config = dict(
    n_layer=17,
    d_model=320,
    n_experts=64,
    experts_per_token=4,
    d_expert=32,
    d_shared_expert=64,
    activation='swiglu',
    moe_layers=[0, 1, 2, 3, 4, 5, 6, 7, 8, 9, 10, 11, 12, 13, 14, 15, 16],
    router_score='sigmoid',
    normalize_top_k=True,
    routed_scale=2.5,
    balance_loss=0.00258,
    balance_bias=False,
    init_std_router=0.0296,
    lr_router=0.000908,
    n_head=10,
    n_kv_head=2,
    head_dim=32,
    vocab_size=16384,
    norm='rmsnorm',
    norm_place='pre',
    norm_eps=1e-05,
    positions='learned',
    qk_norm=False,
    attn_scale=0.177,
    tie_embeddings=False,
    parallel_block=False,
    extras=['capped logits'],
    init='normal',
    init_std_qkv=0.0348,
    init_std_o=0.0,
    init_std_up=0.0348,
    init_std_down=0.0,
    optimizer='soap_variant',
    lr=0.00245,
    beta1=0.95,
    beta2=0.95,
    weight_decay=0.23,
    lr_head=0.00494,
    grad_clip=1.0,
    warmup_steps=200,
    schedule='wsd',
    decay_fraction=0.601,
    decay_shape='sqrt',
    final_lr_fraction=0.05,
    batch_tokens=65536,
    seq_len=1024,
    doc_mask=True,
    train_tokens=313600000,
    steps=4786,
    dataset='wikipedia_en',
)
Below are experts of layer 8 (counted from 0) of a mixture-of-experts language model. Rows are named router (the router's row for the expert), gate (a neuron's input weights, with its number), up (a neuron's input weights, with its number), down (a neuron's output weights, with its number) and show model dimensions 32-63. Each number is 500 + 50 x the weight over its row's rms, rounded and kept within 0 to 999. Numbers have three digits each.
After each expert's rows: "gets" lists some tokens that make up at least twice as much of what it gets as of all text. This comes from a sample of Wikipedia text that the model never trained on. Tokens count by the router's weight.

# expert 20
router:556587545579546544528494472510589454533424496549597601577499481610566438533476494459491547486471
gate0:512465507509501544617460514548499549515464526549555458546507512504487513498407399522522462495488
up0:477521566563565540460443467491438554549549444487504574537403523485498512439510501472425498509538
down0:535495522498638509562475419477542505484488531547466495423470495517407401503580555438487406531543
gets: " of", " de", "D", " from", " about", " U"

# expert 51
router:488470494530483531532562585496549543621503443453541597544481562396460407555548622506527501528487
gate0:475456531481513417544523519532613470572577466437494409454510535453441509500470536488535509398555
up0:558535525460466413535493475492474423430501480594543424535447528498534469516577536487479428476479
down0:516522489509521486509405526589515424540488599482545594378518520392438519502488486473427518466438
gets: "2", "1", "4", "3", "6", "0"

# expert 36
router:479509490510468502508522631531490503566529532503606509464500543514515499492572512497510524598456
gate0:468438401465520475561590479507506483469454492500431424559534521471567429425561475510512498514500
up0:475454444494553437459488432539489489508434475461552422426476630537478494608440426407505523486513
down0:479462476474530448480541484485419458477443604478527399492532454415473506496582515466451472517423
gets: "ing", "ed", "s", "ation", "ate", "ers"

# expert 12
router:552498513487493499514573479463616574526427513579614472491475534605538387506437604502465553538568
gate0:535493496451512461440401524386534521513542477476539372512508445528416515529520452539374510444551
up0:502539454548380523589475466505503514434497470498447524507510406499519529537534440484556452423490
down0:528530569417496442504475416453490482530477530427524474458552593494503548457571533509490642463475
gets: " the", " of", " in", " a", " an", " from"

# expert 44
router:503496504472530528533469512440582536496436578525484463471540526548634474525392545522510474496528
gate0:455590528511496593456473590564500556443501512477504525531435482494530463539562552535573523472573
up0:495485553554568533546435568452423600457458531442506439536473533599488481611478503482395490498528
down0:506487481560626437505413537523452563500492499511497511452508464535515474531565515523469567442399
gets: " by", " with", "ing", "er", "ist", " to"

# expert 48
router:496496483477479551573534573425521529504503509461571567528489480540540454475530572473486574526521
gate0:464515509546494545578501560541492441492519508455615514528420495517477543448489431555452500537578
up0:404608451590465526403461510491385474476528439475539423517510524468459515536393492470467475596621
down0:477502521526495549477421438394422457554494462407596502488487474541465514473520504535468473458632
gets: " 1", " 0", " 3", " 2", " 4", " 5"

# expert 33
router:502455568507542503535557653435433465550491485494529445431511532544550578501456464531472524510385
gate0:529396554554572535522523533534534468469523368532511557569585505434484490517491410478509488500591
up0:521541428536530587522474520551583385531523573434492487486467496455479559496506530477509423468552
down0:582527586447542519444500513478457424587467535596501453491518427496555588489524552517484518491531
gets: " R", "S", " S", " W", "P", " L"

# expert 43
router:434472465523520493462534468490475524500508472496586459379538498563531467557558474594502509593535
gate0:515498433499447519473501490580476587491471515522540524453524468469556537541457401487417487540493
up0:502566583510441417557582507548482538472428513562500568484507481576469494517491476429454463530499
down0:518533591499459378477534562524515460577480581540490534571598536520506521518517460541464489620480
gets: "'s", " his", "–", "'", " /", " her"

# expert 29
router:571484537418539535525506455364499523508514539474543489443486543536537439555506541444592456510491
gate0:456506456562383599494568542470449577510508512569539616514470477522477474439457531518483533463549
up0:500482430480461596490488579500523451438532534507481467499566366465511421469540473402492487414470
down0:475505533514478455487515475573479613464445563490431480440513493423505543445524520518537484555535
gets: "-", " (", " \"", "–", "|", "/"

# expert 23
router:514475554463482454458496526409570422484513546489648516442469493496529558534554524515499546482463
gate0:554490496496520517531507617445497614472475486488560464484455570580533455446509529443564492413505
up0:472444473499463452518512482450448513481491559471458484506558544522501468535486462473506601533409
down0:615452424544490491500538531526502503571491483403527550468592594453546590481562484508499548553470
gets: " (", "–", "-", " =", "/", " /"

# expert 53
router:436569511501487467481511539402551509494469537494498514549507475543471491528525550430514563495535
gate0:465531484553574404475571479593479462500489487624522427466498588490504538482504510394528503562526
up0:399499480527487537481643473549447382435474496481598438476529459488378505585526488461505421528540
down0:505485505545588481560476466521518463517575473497494480493542477419431567506501547472497454556528
gets: " 1", " 2", " 3", " 4", " 5", " 6"

# expert 7
router:532468492497457508515534559476521483565475462509527522562485533589534522452557507523538557428503
gate0:416566508498509447539495517471565497428520429415537491464517456578569537442467512421488499500435
up0:402528429620503481452501434445540465596441462521539548511490498453507435474503463511530420502523
down0:495450503453530548504454480427465483623452496545473400544481570526499543494452445437508466503447
gets: " and", "ed", "ing", "al", " with", "ate"

# expert 9
router:550451406446490512587507430472538518532478503577528482469415436527546402531486569519497581594486
gate0:502559493544582580548539452486444464460425541589506541530540529525515517538417471515518496504577
up0:469451456523462515437447527528395487505503536455527498463426552480466599515560420565506514483538
down0:488523495431469464495528587513481445460569424458541582587491471396502568518487463499530480535534
gets: " the", " a", " The", "The", " an", " his"